Weights of a small mixture-of-experts language model, trained from scratch on English Wikipedia: vocabulary 6482.
Below are experts of layer 9 (counted from 0) of a mixture-of-experts language model. Rows are named gate (a neuron's input weights, with its number), up (a neuron's input weights, with its number), down (a neuron's output weights, with its number) and show model dimensions 0-159. Each number is 128 + 24 x the weight over its row's rms, rounded and kept within 0 to 255. Numbers have three digits each.
Before each expert's rows: "gets" lists some tokens that make up at least twice as much of what it gets as of all text. This comes from a sample of Wikipedia text that the model never trained on. Tokens count by the router's weight.

# expert 3
gets: "1", "0", "2", "9", "3", "8"
gate3:139152148155112102138136074180123106134116144152117136098134118104099110167094101129126107077102092080097180135138123148133154144135149092092120170139169139112102170155090140139141113150155151120125108138091125109167123142114117120127128117129093125125138097139144088098119099138072135133162114139139102151141151111126129135129105111155125144150143093143133125112098163098120121087093127091072103121172127138175106165157142118164084130144110130117106114122164146120154142110152153
up3:108079111123144164113139168115129147150090180096081188116130166112109132101142130143109112099163105162144129149138105092131158123149122141135121125144121137135145147128139151094108127153124123115127131110189141120089177120127121106128168146094151134134161171139131149114127103164161106147096178103130118160119130108191119106135121101159112129124110140097132141119117131140149178173145147112083131149102142142172099104105160158133146146139151176140146148132155141140131136116152091
down3:153122122144143110140085110164095132110102136128104099113139107097167129124150088127107110121121170184143150119127105127152131126119120129177177115107140099164108174133111115116158121152098127161091074129095141140107150105133086124126157151123148140138171111115136143128107168143127076164119110145107185129084144144141093111124109148137115167083136127129134144113091150106123071132105145132151189122142112153140150127097114124076121133134116143067097144128123144134132132129139133
gate4:125148117133127094138122083168141123136120088136107146147128138114081098131118126141116117108126112116140142126108124146148167159127152090099127133113133167135136128131151108089192173151130145128100188119143126155133109119139170201096144072106121139088127107137102134106124119147080138144090154179128143148141139162150114119152150128110094138143155108139111115152133139154102154141075153163140071148098087130113124090119087117097126134115158121171118118115138142134111135148097131
up4:149116102166161146130182143078143148121120127144144118117118142139142136126122159139143088178115155149117146132165152126114168138103106152139098111133149109108088092123136148118118094119199156108109166145124143124165138180112135100120135067126174140173118165065123132162124097133116114114157150136121131150120134084125115119151104154130106114124140104153079104133134098130141117124146143125118116143122135152152109093140113153172121097146109127168123188126111126136156125154089149
down4:118128079153132145139092082137128102135148089118100092113138167156169093150103091130149152083149121114134141130139124123149167109109136110134171112139162148093131095098103081133163122140087107129103142112128122123130132123167153156075122118136127142135139153160126169117142110167157139150108135087106128135098132152119108110088092132143096090149146134149108123070130099152160134120119147132109164110127096148131125139138103124160122129157153091125084090191086128113121139139117145
gate5:124116192149163074131086100131108139139111152155110132121125147134135091085130111131143155150099155155150151122093148116120183119125092103111157103126108130130139150140094147103108151142125125112130094106111135103112118165081153157162117152158148113150157114121115144105137101095151111111125133095100122169058149113164144115122108078150106150159100151125176154127140113089144155107111140111137117107107123121144097093121119192135113116132114126143112126162153148095146105127167136
up5:093116128136114100139120118137115117158102130095148114175125076188104138128121137152131100170122120124099113143109136138119174112118123132095084131110142136128183112171107166127114154153109134168145137144115111115111122106107141125126090136128176136146129124126110148075159133117112102146113158131130115104123169158143127129123117088116130161146134129183141111123177102095149140130113110130122154134144124110101084103126176153122117179130084090112090089112122181072153117140143102
down5:127141167123122149121095154173141141088133152086125132104113107108150118149150152175125119122143133110135170120119147094120154133138154146150132190144161132158116108077150085093095137105127113105099176102060139093130113108141132115125135133099111162092127129124174126150133181128078151117134127181116137127134123117135149143148112108121143135131139148126062147152120141152146132141154148161124109077131126107147093130125124115082166153118102116144137094152133138134082111152153132
gate6:127128105104159160117128100146134142128143132132167119140071132103136139127134128101137126114118115139151126091134104153133141094087094093082129158144145150174080081125096138147139125108091184152092094118092118124072138093120141117119114130056172126134154111123141123113096142146138101109118161148115143140124126061129105136127150113123124166126139085086136108141139118115137142140126133113173113097115128157105143146129126162076124125128099131108143116097077132082097141148139123
up6:108119136112126147102142116141181090142093130107121110106099113155116120133142126134106122151093136121091129157160114063109109109138095137143140119127105104117153119126168124112142097088145125117135156158126146119141151148190156150178135105150106141130115104148110152154195073110138116148104138121106101098140125135101141076145129137161127075121124124153110080102140167137170112081119144114129100143134141107130109146140177111089123114162164075151134130117135149121147092103132127
down6:129102144135126130120128143100120089141144134076116109143122119073130091127163150131137159122146131125132108130137138100150157181128162097174109106127128077107162113137152138170123143126114131141139140118110149146109188123137146106145156099106124100117124111104161181137139129127121144150110099107150096087115118166115163099102139127137128084160123157096165170131141128154135117130215115120149067151132152141153109119110112074163093142131122143118118127137133104129112089095117127
gate7:132123132150099097126129100153107150128140117164116103174142154124161121118143092057150147074125176123095129124110140151120143121108158113145150170128147135148105129123123158092107122118108127111115128127110069149144124121148150104137156110137102098069134135169149145154136123130052175111143141148115142152125155167136109089096127123138164100143151150146180128096077127143146128172122099144129097149122128136160079121134122162133110145100111125115127107118141110133127112136176108
up7:101107134135153148146134104105111143141146144120149076174109095156128141160144131105125115149182129137096136124118115116148096109100140144112109127096134118152114186143118157069090123115133138122126132144105087146154139126114105124100147125111111142101079155118172165146151100126147115102126133133161158120146135158147144120102132142129171094097163150123116155162175101126151095142098119119150109108144123174114100169120114145136103142109107170120091198130096119103161142163090114
down7:118138169087128136127121159105110136083124101152116179153147109119168124150177104121151125132115117148111146084131133142129119141113132135110129110136122109153149145123082075125089148177138178124118118096121133165095126121138131111152145112112135158081173149157104129159093135113137111146154120110159106144113110146161105101156118150127157118124166106159162117121150097117158094146151101145078109119108160174122120165111122110138128134102135090122165176116191090133131119145104127
gate8:096117132130142127112119095141153107151110127147125124133128150122146144105126133120107109123167120143113127164114130103145190124165120107144142155142118131134121098130113067082116112104114141102141104087158120107118113119129128138105134139099151151211117133130109137136128120083150106156138117127098128149107141193184146128110139085138142159135196136122136147140093121104093120155121122166130116182175130112079135127156134118148137092100144149122118130111133130094154164086128070
up8:139152098162144104144146143125151143108124122149166101081112159117123109110176149138128136111102134120156151094095122100114114154141099147139148122144147140085107171162131157177123102150145128122159115160160115141156109131110116129167134134137150099146123093143154112148124126157102108162110125149176120132113155100142096123110092121113078102106108133144094152071138099154170167128145127084084126098136101129111114123127149128112080155110123099102112127124113127115078085133137190
down8:110147099137148084146143118142156105153109119085107122146120129120124107102140161121156116145127105126113092120105174122104133116153168130121127110146110124095126099148102145134125148140124147146115181108133122117116110145125113137168107130146135133099133178141128087144122182119142085093089132164140109129120133109151173122139081135089124136107134139135132144153119129105114180108029133119093153159119157148085083140122121142104116112165147138098111129117068159146085112151127126
gate9:175084114127146126130071124103161170097094184123141115063069139138132144109131120130130125103159120138139196126093119162143127123138135114135140123145147108170113145131135117102098122113133130167132104106143107142119103128104111108143118133105107126153088120147151123099115119167116123107155120124147092138127106131129154104202111132139119111137170141151131154093117154134122128116123111168123147110165116153107102123180157147138121181141113117155133135144099144103117150065109162
up9:129096156123096116119120186135157151100133163095133088149069123118132146141133154159090153127069146114129110118172118121135150151151110126109137143164125107156144152169128101121110137116129117138145154096117125174142078125144121123144112130159184119125124085115163120110128143086122138175151127128134118145130108132135139125166134131109134138098049123119158086132121114115112106144096151127088177154119115142136159141061110165099125129134111150148106159141106123105130122088150130
down9:119097107117120103074100108132136168061141159137117107124131102147128135135129117146130118125151129140117067141145134120131123097155121122100128135097125122103138141125132113063125087110132167116094109148114136148124118132158138117134107124146174165104125149155112154138161146109156138108108114114090138168124129154132123137123108082139142132125127121132148083168122118120132148159227153144106125122117130113085076196113083102123153138138125126157099131140176121148120125107140095
gate10:109117149112147114106130147105125166142152148131147108159108159103132142110173127134109100107110118143134121148147089086076135107143094068134210102159156136129162144127144146120135106137152117165114140149154138171151076164099149114130140124118092108150139178115136093127089133154133109117132151100139115153106115129116108107139105168131122157145154116130144107081099107125059135097102166131119124073120120118139118129122139113144106133168119166114121127109140168170150124119129134
up10:143129142128142129121125129159064094109129149126128140137158152108098152100107134106179089129108139145140114105137149124140145132153125095126101154163119081105139124040120144144127111193144133113138164125122135155165110184148160116143119091106126110101154140115104093132087128129141138115138107089173128130119117119141113172091131105115154123118143138144121096125133070112120107183097131119165167098111139108122166140108116155139122068108133103160142148123112145128131109140125146
down10:140151143083087126128119147121153151192185125116116146154141065131124137099103155126108157142130175161160100094108121104183128114142153117117134157118125129114156117145110136145142069073134095107124122097149144159133118112131150174121143080108108126140138129121123145121130094147126143089072120165127173128110116136108135119123121108164121083125138127107114119126109110102123134158160089110121083110151123140128152107132103088150132135147138102113112141109091164129138087113080134
gate11:143164122157107128140115092144110098149121148159106137128127117134158109114148130133145157083131122138125163121142118144139100096133109125112133130084128154139128134157100137096124124140113112112084117158072114152118133166131132107069150183123087126121149125087115100150084142126170137121145105141139128183102139123149130164109126148194148149109137089129141121122134079099127144114138083163115128092123109085129144137139136153168075147121170124117105167135156107076134117103082134
up11:113085135106158152124152108143185142130159120130162134140136119119142075164073135119112131135111147137132140133097132155124160151119132131140154141128111118089089118155107125139134106094139124151099169098147114144147154136150135116199107117091108114132113105162125167146124118149106112149111127132100139119133134140119140081165097130145110063121113133163143141147132149115154061121132070108119164131120136131120065136145123163076160118087110116119123114128085167140119114147100138
down11:165104119133108083116101144097124139099133137122131127132187138149113101136151127130136108104209141111111115090141118152101116144122115147151137128121100093132119110153126101128099145123147124132159083181175111119138099083135144102114100148095152152102132137147120158134146129134124115127141145145157101124095125122104124127113138141189136094095104164136102142173145116149124108155150122183126105140075141148133137192149138113161121121129106117134147076121116157085151088132166140
gate12:139122122153161151118109115128134191172142095128115123154124142157135126143110144117152128136175129151117094143136120151164095119128135140138143120062147096128103147113129142126102152116101118117156082137087137168091122167107127136177109098153114131168144120129153145097103167111132106099100114113136133137113122166141137149107091172148158097105162139107102132127111148110127123091093120136116126111131130123084102190133162100086107155135130159058135113092085137112137150108132111
up12:111134129096123127124120127144135128107120138104119121148117113161099126111144096164093121124120113142180144146120130135096167129085107129157098135168109149138121154115158136109078081154114135164123169105168130141163089114113086122143151128134107103092119132142133130174125140201119166156140164137121152125160123149143115091123181122116136137159104169141173135183083152121123107156144084134122140137190114104143114113124100163145169123131141146116096156129148120133106119147152153
down12:152122145089133119126087100152108104135078153162141108085167103139123156095117152130135107139149130182095107129106147126101143102099101131101173091145151128120172142122127151140138131112106105141134108143134137135134148140123164120134089111096114166149148127190113099105092137114150093133096124111130071141137110114156130139121132123133131107160145112092151148082135087116170173134122079142120128106176161140155130151135123110126150138096139080155126185128106163122162126114135145
gate13:136105171108112143169149118148138154126169170146138118179111148125106119151134104110157102099116100147142102099105114159108126114103097103141110105078154153125136132123127115109125096131131084118132167086111140139122109094141115163156145128112161123082100121109130142109114137162101107115108108127156147159122145096080147140089120179202133162121138127099116182122089144174134104075115122133111122151142128137079121121098150147176155124127092119109139144111120138125116141106118128
up13:162137074162050069113120121093122138166115161139110133143112088144126166089116121115100086122142084123145119141158130120131116124135119119115134130111096183126080144164104150089126146126153113115128146120137089138119120154096096127142060136113145123135112135119131127153112099075084121118144147111170097135130120115168121130114134097146112089143103105118125123160111134134117118149156116106129171088171131144108129111152145137079136154161153135143102133145127150139119083119140106
down13:109141127145109093127109138098125128110150132084169134143121145110138182144154134166133129108123124123159106077140120085130147108137115128188123109135138127119070122113119146130109127109142103137133118119179160119107120101109169170117092122122125080139146127135119140116107123113176080134155124128157096102137140082105133183124144156137118122119175124157127093144123164156134089108145112079108157141112129133188140112112104168137117100164137105137182137107143118164122132127137076
gate14:169136146134113120141087142125135145131099110170113164138149114135089131130125166100126130155128133158124103142070181094119112144134134193131158087093117141159154136120124111151147112147114112103133124148094140189180134167153112113155118116116142134132103136136132113119125113153109132106116085112141106148147138120112200125096128121157161139106113147127135100135127120158088120116102125136138133104136123117146096158184087163087100153108151105086117159112101110162124126181124133
up14:155133126137123112172114140121112105115155122092127122134168137146093130112090151134080124142134126143110079141094129104101141178099139160112121137101131128118151125156135116148165117154082142108161106089145183161093120153134161088129089167135133146112111108112152117065122122139079114131112117124132099131106134152111150127114107115131148109172119176124117127174146138127172144096119120140110099152115140116159107119130130155076059089124149089093120141148108110098121100132108120
down14:132116136126091143160158158114089148164144127134142118159133128105108138147124137111097149104152115119165105131159101126172091140098137121137160144088126175129112171132135128129147104150099115103140067144150098149123081137128143127136162128133150102163127150092099154135071092138096154125095142136155135142141128130122148154121137125157124141117147152079117091154124096152111128184170121125118154085164151111125150151114110156144154175107119149153165150090116131138060113146141119
gate15:126141120166174119148122137141113089135163148166122125144159100096152130124176136124163143110103136159144110110107128152132125150126110136129108125081145164134167139104085130129122126133158100143116119091132118105127156045137116127135107125104098116111147150150109090127119099153128096125135159173156103149160120128112113138153145155150112155102126127136122136114150154107062094118130111129138126154158106126145142121130049120117110160113089159143154136167150135089144111179108079
up15:131106152121132105166114129142121083198140151175101129142153137114172120132158075118169136093109129118100161107132092136187133137095150157124091125146146119126156178098084105135104107079141117134152142145140158107078129155133151126110140157141120146102121140158140129152176155123106098111119140131142149115158116075130114131165137122114119115153139094132159134128144144111156150126117114153097104164141132115107133119113109091140167129094134172099151142102137143091115103124118167
down15:126141102108149160127133107091125106143127135100105112143117141180140120152114161096171158177129170131137144144156126143121149132111110132120096075138181129111124173155196148146143108154137134119138144168137103119121105145139170103064129150163127124097122154135125108183121136136109104094148154121093138137149158179170151139109156117114133129152111137175105075117127131125158162116139112120138145102120109099112099141135125132130164134107110123144100156113105096109105142171101107
gate16:116137114113141138125051105129158147102122128136101097130130129108168153162117094110101079145139130093073142133105115119101162128142140159134108131134163134147076143156117123114144104129132133120125118106118122122125122109117125141133167122099159137082096116148110139147128133102142121100147102108150129124128163111141145147165131138136115143118094183134119136121132137199095142098105103100170178128177104166142142143190119134140099165134145137133109138114154153131101192097154100
up16:108112144150141108097126111149109119107108100150107151137150181131110116071120109157171128129144145130140096074107134139095140106100151169180118111133110124160126112146120170139136119084107137131188066096166161165093135105147088123125145113136145171153187126112148120113176123095125152121119175128129126081105114114128125139104133133134142150127096136130152124129131141121124122134130125128128137173120126121151120143121119101179137119115089067132136073147127120139141120093096114
down16:133101118093134141143122136161116114149152126104118153128178069116124165143177130162147143073175130166154166125131151104128141112120130138094143109167179135144117140157120168113144121161098126104108117149150126150117076110127141132155101149135119180145124112083149121084134121131149130121097156169137156129129142119105108114125157107120134168130107128149117146147104088154086132135107139113182114137141152135132143063121140147080134121115103121140126098120106114190108099109112142
gate17:129059136117167182129089100136130165139136178097100140149119143115113082111141143128129117111101107142114094125069110120126161161141121086162118135128139120133131136095104118114123130167141140137101144136070161138123122118085147141117102130127112133101158107109134162116095148112100116118122154143126117082120114160140156150102077124150113122140139189151137126161086144156100124083092127144185163116138149114143140137134140157120097148126112115068112129134123152111154138120097131
up17:127115077135131149139122133156136141149156106092122113084114133146112146145124160118102138128168159115160134150096176125114111122118124105135116147108137171119138154126090109120119123107125091074170110151140174154145154136120107115146140087101121150118099112110154139127104111149152103119124184132101140149144108115120140118085064101143148101097129127127147111151114117131162108163109147159097080121154121102091117132124118117116135172151099106082120112121147081089125192135116178
down17:137102131131147158175097117116137154134125126077135088148134128170127101082179130131120107102151126110136158152176147089135140109137114124094125114161134148132111091128127119120122142126093127124131134146109156112136141100116119116130126146150162145109119122154116126119174121176122127168153127136138126064111135128156142112128128127156094094109104171147118121136136118118167144104243085113126127126127130145108124115118111144119152140095122143177111127112097126146167172111183150
gate18:112141157193091129079109113108124162099151126112132092170120105136121147124110125131169132137108117124062156125133096124122139183143161140152121131100162141101118142113121090108121098135145108128142151133109113143116113173088122155160112094162105181149105123097182132136122121136099145128156096148134146130120129154104182097126119138112156157108110111154138149122108120160142154099095130161153158143141094132119169138119144125087087114152127119108119134162107105132137149086176118
up18:141053136142131156132112127131131114130135159082141113100129189126107140161088120117084131160139120087131101095135115088122118080119130143139148123116120153154135125149131130145118119132119129099138106117120134080156119127116090102103118186063160115094129133125142122094125097152131112130121148130088106115100140155114126154131141184165131145142078090159108138125138105114138055140116118087117140138108119153088129128144128122126101112109155099145125156129092146129064151141140145
down18:146183107128078156108158109132112131151114149133135121096100074123149154112115099121118124104136077127113077103122184104171163105125106131110142132119102138126129135129177111105128147128131127166121096089180118121117132114117150088173140167099105130137126112139115128117169081151104104172104142142141102148115141132149122131151128163158137142131089174107122145121139152139136153104193181139135133119081114126149158142110128138131132124163137138132100136164083144148093117128139122
gate19:133101130143146122152119158152143141139149173131115109096132164116145142143134115119122134142133142155163174119094100151132092174125115130122149111138095132155095124104071121115126187125109120110145127113122102138148102141137119092087137131085115111161109110083169189128117081127147115064150110140100172122120162143126141118118066089133111118096133112144131106155155119113132137149129141152118103065141135114085124126144152109157143089161112135122150164112148130089088133127124124
up19:091129142092100140152153120164097113153159131120133111144118123114134140091140134166140168135181133116169099143156117143086136136124124114105151128114110129109121102130121105121094109145126123128126139151146107141132111121110100098149136121147148147092154142105129080129157123178160092110119137182128087117070111127126130097130175107101139102158137092171140142123167088151124135141142121122117116121136096098070174104147103129107139142149067112188121106080158150140102102118116131
down19:148140141121097143146120130122118154147120139085088076156119129097130129096064134126055112116154123121160145139120158143143146114137109067125131141101107129085122136131114124140163105127122099185122148145080153150153132146158147131151135128171196142099139122136126129108098151147050141091133126162157105104111124105147112122125137128173122113126138144118099142116137108152138144100179151095133101167132124138134112124134145158120138146127090146147119134150105136074136150140148104
gate20:125132122147139162093150116109148148142143131148141111146101112104097103100131081119126151150136141122115128184111099106132123145141135120095124105154147134146114139120119112100081150123159132145151134157116115093106063122135115090161153127112174131110129188179114129143170147145119102160158109153148088095152151107096092131111142114094153136157154145133144134129131122158122123151091156128119159121139161117120151081143095142108177129132143114140104087096129158076156134111176081
up20:112148088176142163089155135106110139138120136119121153114095128130140096176143132140128083128130150146127142172128110081116146156117084145116129136148121123108184121132091162109132135097125155103163156160094122107102095108140136117143153135124123116168133168178101142084142107124135103109159091128106112134095167125098119132073134095112102105109171093139136139150119135157103127164125148141127112143149110141150138123136135128072132083144152133108115151094119129113120100085130066
down20:149091116167092103125119136101140123137113116128149194171168090107137106146124074104135125130097140121116119112173130108180118147127140147171106112096118120118144121114119151161140109093121067123129102113161127121116140130147140122127162133103121157127120108137123117101121144134142134159126142159146103118165167124131130109167128081159101121080129089144102117140149131176138118129233117117135119096151132132145183149120117102141100119141149123142092142099152139109114113130153126
gate21:124112129133130125171113113169138131126143153140121124157129144135143127114108148107124128110123144141095103132128108185129169144123131137131105107066130156140085130152139142137126118118124107140149109108159145162142156107119119135194147079154110206157106079140102126107094147169093108111169068100103146170102137108119152125158114134124140087127129161108131136091150124106131156119141188127141142103126133116152127162112084151159107161086146117124154145135142124133122146111149084
up21:160169132099118095127135111175092105152131113103135139142126138122099118113110121128157092133083131126104138168133136076163139113167153129102136107123096176118138175129096100131168085168109138123155095190136135138132188106135137150121197108170135139135120095126142128119105159095111179113111166120118126127116121114181132139100141113135115115140112140121124120130104106114136110151119123094109109113122158164135138100119158144154137141143101126110067130141163105125082132160129116
down21:111147119112120170112139089133123097140132105118134119146135119110107117114109118098108142116155089137114107103109108092110141118123128123112185102112125070141108117106148115109143119095133125121135156112103124120103188164131116143136104121160131114137167125088107157143157140141132181087141128152100140135104177116109107085107131181092104138104091115118107165092135136086090137147197115174134090141114108098134124142137097154106129090137129091113105106138103108077156144138158136
gate22:107131071141180134144119088138157142151133122116084110117107111141142136126102151129148125125091143113130154129157120139124106145123115110097116113114117153103119123075161119170122106128109144104113117144111130156172135115106117103124186107132099104131145130111159100102136133129127126072136130127114132149184110162098142112118124128154115108124126100120070110145110099187141150170108123124177147101116108072121141124144130128099074133125097112154120146068135123072105097091153104
up22:142129114153144114111127116116102098126114150140084103150128136116119128133085117124105085140106120097161163116120103132132098142132172156132093121114165142083134146122125118164101154121153114095122150150171119115061075142094141116113126105130089118142110097136161112111102127134106140132150107121103090127118117147160181125187164085127127069127108153082143097137112138134177147156109119092158140104157126101124149088142127123140084130122125108151148095109139110136136109100169103
down22:152102156130140118122082146137139065128143101123116139092156138125093128172158087125156122119154133150130119159115148135124150108187129157139123150108161118157121098114135100088127122123166106105117098125154110137127130126145139116118080154129155106144141159142108124127118133127111157114152159139160111096143126133136167130106103109143145129105154151145145130110138152106121146098027151169133132101108079145163066137163131182146089133119123132116119115149094158159105128132150120
gate23:140157140142098099156137174135172087154124170142089136087104123137142153133115108150110148158084154083115119132098166157134154124139147107094164160155135103104138150148175126144138129166187126112147101090161137121109110164183121119103105132136089121120139117149129154131121102127131144110109132144118160109108130171149111127157141151148129161161167098127113116111146108115116126145115131107158093134147111100083111076133136126132118164114121124115116111099144193106112108121148172
up23:108109139126171141143147130088107112168076145099137126141091134122140117126109100106171101122145131154145143124133110100122167113134078107101108107127164131152099121108120107139130166146134152121100115112129150097136105104105157132152148119149151149128140117151139104188104166120168158113185139109111101131104132152091120108123083126147126086128120069169102091171138109105138166101117139087081110150136119135133132120153110111178123156107128141180128172148143109113122142101122146
down23:095138165146143105107093089118125155148118163159148121107155159110119134129150144108099133137095097143088130098166085096127127125130144133146108126132157128123147115124114152124142126185126072145125152168103186132126176141172164119127100097160131098096122097124139161126142115108116111178103113139120140089136111136197119108135128171145085102119116122181114132139131119130103081115104111130150123154151118113135129126134157164138127107092101088141107159107137130160121082130109140
gate24:136181093148155129111091121152174120159170115147106135132115154142129137134120132152130142131103134172136175108099161102115116080123137124075150146102119119109132163129150137109151156173158156106181109145080119150120173115125151134154114142104095145182106127111133148128137110167131127156158153134138113128161132141120126140108105136144116087163097114106129110144164127151152169082126144121139158103092118076127171097136169148140093132160129138123087126139158146107135124142143155
up24:142133111083138106086074176142103119142120113135110127104127133145169158147125158104122173104146145150132145100098126120101111133160160095097120134076160100138142186108093142082095161136081177150130123113090166156153121135143136105146152164130125105148134175119128145102084124168129119148147131120113092121154088135118126149112130107096152112116112135120125177140162100138128151106103103142090156128090138087146175127148117154116128113133112133128097166118144103124119132120145137
down24:106143136119133149101102172098146131122150116131117088182124141156191134151111129113123104068128105179127148118132140129139109107145117147094102175107143123126126143133120144126118138161127095097116176114115157115104155143103127117094160116133126143134106142124095144129128145125108188167133142162172132079151153116134090184100148104148112124175130128130115186128145154092121147109137141136094099148093147078131124113152117099147104128138099134123100093126166135087141153133114159
gate25:133132128128135098150119154153144149152143142182166107164089117156139139092123122125151120130113123137136181124072153172111139166101150119087130134129103150171144134142090119149103124155139126158147144167085135140118150158126113126131104132137131101131183112127148123132077151127083134116148113122138078112135102141158122114123172088140146106136108083170119100112158165134146124168143134091188164130111114124119120155134116145138126123115158144147101126131129147110147204133132092
up25:116149109120120131139117099160113119120114089125138153096127146153131127131162138089143148107075128075122135111137068111082113112101088125192144091125147135121146155151107122117139122135158163111130138127151143082117124089131126130121081133129132143128033163109075077128115150120165130186112113098102165129127110131082098121134128115166130117140136134132125114125126109132171105067122110126144137113125160121134125140111149102123108116119135132151148124106144114165108125168107143
down25:131166152114170140153111117143133070111109136143086109092108127165159122140107125142129162078133142122158134119125129125114114195127107157157133149137161106112110100139117139123128131163131183133104126104111138156093111118125147091091123113130109135145182172118091155118095169145127152128142155149152125132149184156103113133167160165131132150104127090101111106117159118134149139133086083148103137149164135075092129173120123134143099139146133162155138128115145136130136103131099162
gate26:126114119137135097139112113131157091125102167150085136116136129129103141116174144113058119107110101108090088135102123144121129121127124179128175149132144128108089130141114094108130111104145115075106108103129152130106126167119131096135120130139102124152152137136122125075136076115135180094088108129169103136111117166085136107150150143147121175099155172199127161131150127102110130137113160171124133158120117147135113083095125122168127087101117119131123119120138123148131132153118105
up26:158159090151134131144142157117104095158152102137182147158075106152154112115098121107167159152109117187198116086111136148136141115139159151140118116144109109108121104145096183157115100128102145124140131144121135110123102107125136123117149163097166134102128143148108124127118079096125134101178110136150169113125142089123118106119121091137138095134144109140143097125135143128109090119129155132114159128154160094132113163114090125099127166160121093156120122115085134133140178127167132
down26:085164144088141135140159109110141152119105108143105127104148144123099094125123112105153126151150114141096117117153161117138105151080115126126146138148159150150107127119114118108128132171114112182091118096127105116153140121146105097177133166132160158147142117178130102148112187144132115149164147128102087136135135177139126144138115144144135110125121102100135102120128109092144150101036119106132125147113123070118138102132133106174119104124092148113122150124170143080093127102115157
gate27:126141093125138106151093111111103122093157124158138109165084140141130143110121127142117118137112080109114106150161136088123165094101136161145116132072111062125137099146136125133143138124120097117109157127138110150104122128129116125110063125120107145104145131094173111127103120137138094165170113074145123129151094134132149134164124122128145118125112140121129094111161166113071147113152092119104145109114106162129108152142115119063113103096146139086095167107098138118120121097089088
up27:114132121118160122123098102103118092112122147105121183168114139113141139159103152126112149167131111072129081117151136147124129129107136132089136105137157123130096104175170103102138137132107135177084131092121108093112104113120141106119157102151180073121126104132151091113132112115137140137135109078113113151118122119165147129101153123123174153128110115100101155112133159105093128108123093083101130135131141125136095112111096128124116094080115128130155170145141155146122103078132067
down27:178112156130130120142077118085129108112161138112131131126137146146154135131154124094118151153121132146103149172144091182167116124083152126108128131088161129118154106130136122154175099130142108122124117110146120134129141144155162187131092138142099174162124085125136141103130101122099152147168162103102139162117139115169122149124121088166141134116125105139116144149128134160119138160127080148091091119085168146171148111106151132105110121087081119140110119107120148141164134136164089
gate28:132151136106164115139124158109146121116131168155123118100101132142091127126152112106086143073115105102131121156114129111103135180120114181122123105129116110109168105109154122098172165125099116086090118130155129146133174116128142145163147166110140139155142093171076137127112123120108128071178135130137115129138097136123165156109110093103163154142091116143112096162136152129119118116090111115157131089128091140090114119118116131098098139079089124121113123159135100181112151129118129
up28:097174137127160121104129132112097150116153141117156095181168131131116103119109098170101074145138135195088108159129152138167141161118157105159125124156132120134099138130119127151124128133160113136157134121141127132139128134171142098161127120126109139131149100076107109164144115145107172132122128142100102118129157110126123115134103157137154153105176088134087147130122129141121129123136122180105129154139133087139088116110144141204149183124113146098097147120161096143109138092125152
down28:094126110106123119172159124101131168099121119120141176157114147130126082096131142131121114137167144145063093109125091126168128107116125104137146094099128128083137159153129120135130148125124144089134119129143136123173124122140141133145125148110142101101095132133126145163163161116134136137133114130158154150117079103111070160143160126164106150135111127106137174121129094128133076105099117102130124094141152142121118151138083091165127099170101149109109144117136109109099141166209138
gate29:086125145128139126097184136168176135121142133108103128068104125122148137133132136115153135133095131112112144137123152102131141084146097125121104161089107172120113127128113111120139133123149155125150101127096140144127114146128124173147087108121098123123134117099138134086120093122092095147126125121145166158172144144148142160119137145109117118144116142133120096136129083146114112187058131122117128097104156177117098096146143115135136161120120109140156104138124162132082109196141195
up29:124068115164156103109141127131150152095132057101110090121147122116131134102104156157131149116118106119125132138129136142172130127163157105173124114135107108102105132131073112151141124114197162097152149143120118170127141134128172085112127146123130140126112138093138127138140137147158107159166146141129160134150135151108141152102143123178134129146083102112103168116082114157144059133144136147136114150123116156138114121172110109119102134152103142145171105129154088136086106124137147
down29:150114152126084111107123084186111132121119170132151108125076154170081110114160120099130103143045120090108136114160151136133146147119136113125133166118165154149148145162117122109088102098168121115094127135122137095120102146137164154137109135087134154117102107122132099155132140097135172157127128115133125181107071120123125133125088133133156148120133147089123126131127086141101132105167114126125120122135105092116091158148181127108143091104103139124124144101108114118150155138126142
gate30:156124120138131127146130090212147086130125141149149144101111141109099149107150143161150127128082109127103130123127114157137097136134187137095099118082112105114130127109138129116117131138153117143130150129119160154128112111110106140138135072137128123115128111153096150121118080135121163090100158106141131108152135156134136129134128111112190112169085126112157114110126122119074146200095129114154148096132107132099130133135132119078137109158150127109195122097124158139118103149115078
up30:144161108141102103109159128140122177118148155141127109122085113161123121163107147134167134174144153135154123132085111106130103061109154131103111140128112147144124131105132128153103156128092133126134098128138142144138100134148148112099145105153119196139130146123141126072157130127127143136153132144138197109095142097084129137127113115181102103093096140112154136123125135106104176082127167141088112162161096157097165138084145112126119169140121129157145126140126127098136100105114149
down30:085104141155103148095160152134120173134099113090124148108131128123105113142129127153112092079107121124105125094119137080150095142135134158129114084147141126107132126144150121125137120132148151127104135150088130155104144102141161094088095114125084168094162139109110153102130172102180110114117135113168135145125063146151120115122151103108140124142160121167142123127116175146164125117173124131109132090132141121126149101187136083142133100154124108146178126158162148118179142125130137
gate31:103143132115131077127131118157126095089149132170136138149115145093105128099131136128137115093147135090125117127155144138116134155130144126126148177113115114114126165121119154167121093138137117104114120154137128144155151143132116162160100135125059134106154105107115143110117144118124088127185148127132135102090176136099101133134152126111137105100144102124157140132124116104117133107083138128063092093145128150138075157154117088159104118131079133153077110090169135140112143194105156
up31:098115119122161142112158084137119145126118161136119126125147085137099103128085138123152138170126135155151150087115144110111137074123132139117083118095067095136120111154160167135140156117143118138119128083144132134104126137127160149136141107134146135121121108205152125140151094123114093140141114143165104125182137144189139138078124122119126103132130116124115118134117088137137118141096091102170112093129131167132140088133164120184133125126124162143166123130077184123147121143145120
down31:104096147146087152159135152143107129112096114131134108138103146093137116139143148096098124129148107105163152144159127121112155158125139117165109126134104145182103138157135117086131135118105144156126144125132134122124131110114108143161104093127113120122134118125122147132153154132158147143154123124151117134151120122143143087119135159143095131108138171137172106103160154128112145084039131101089127167177148057134145149124130086171134133098144139095097173169117124110180084147140124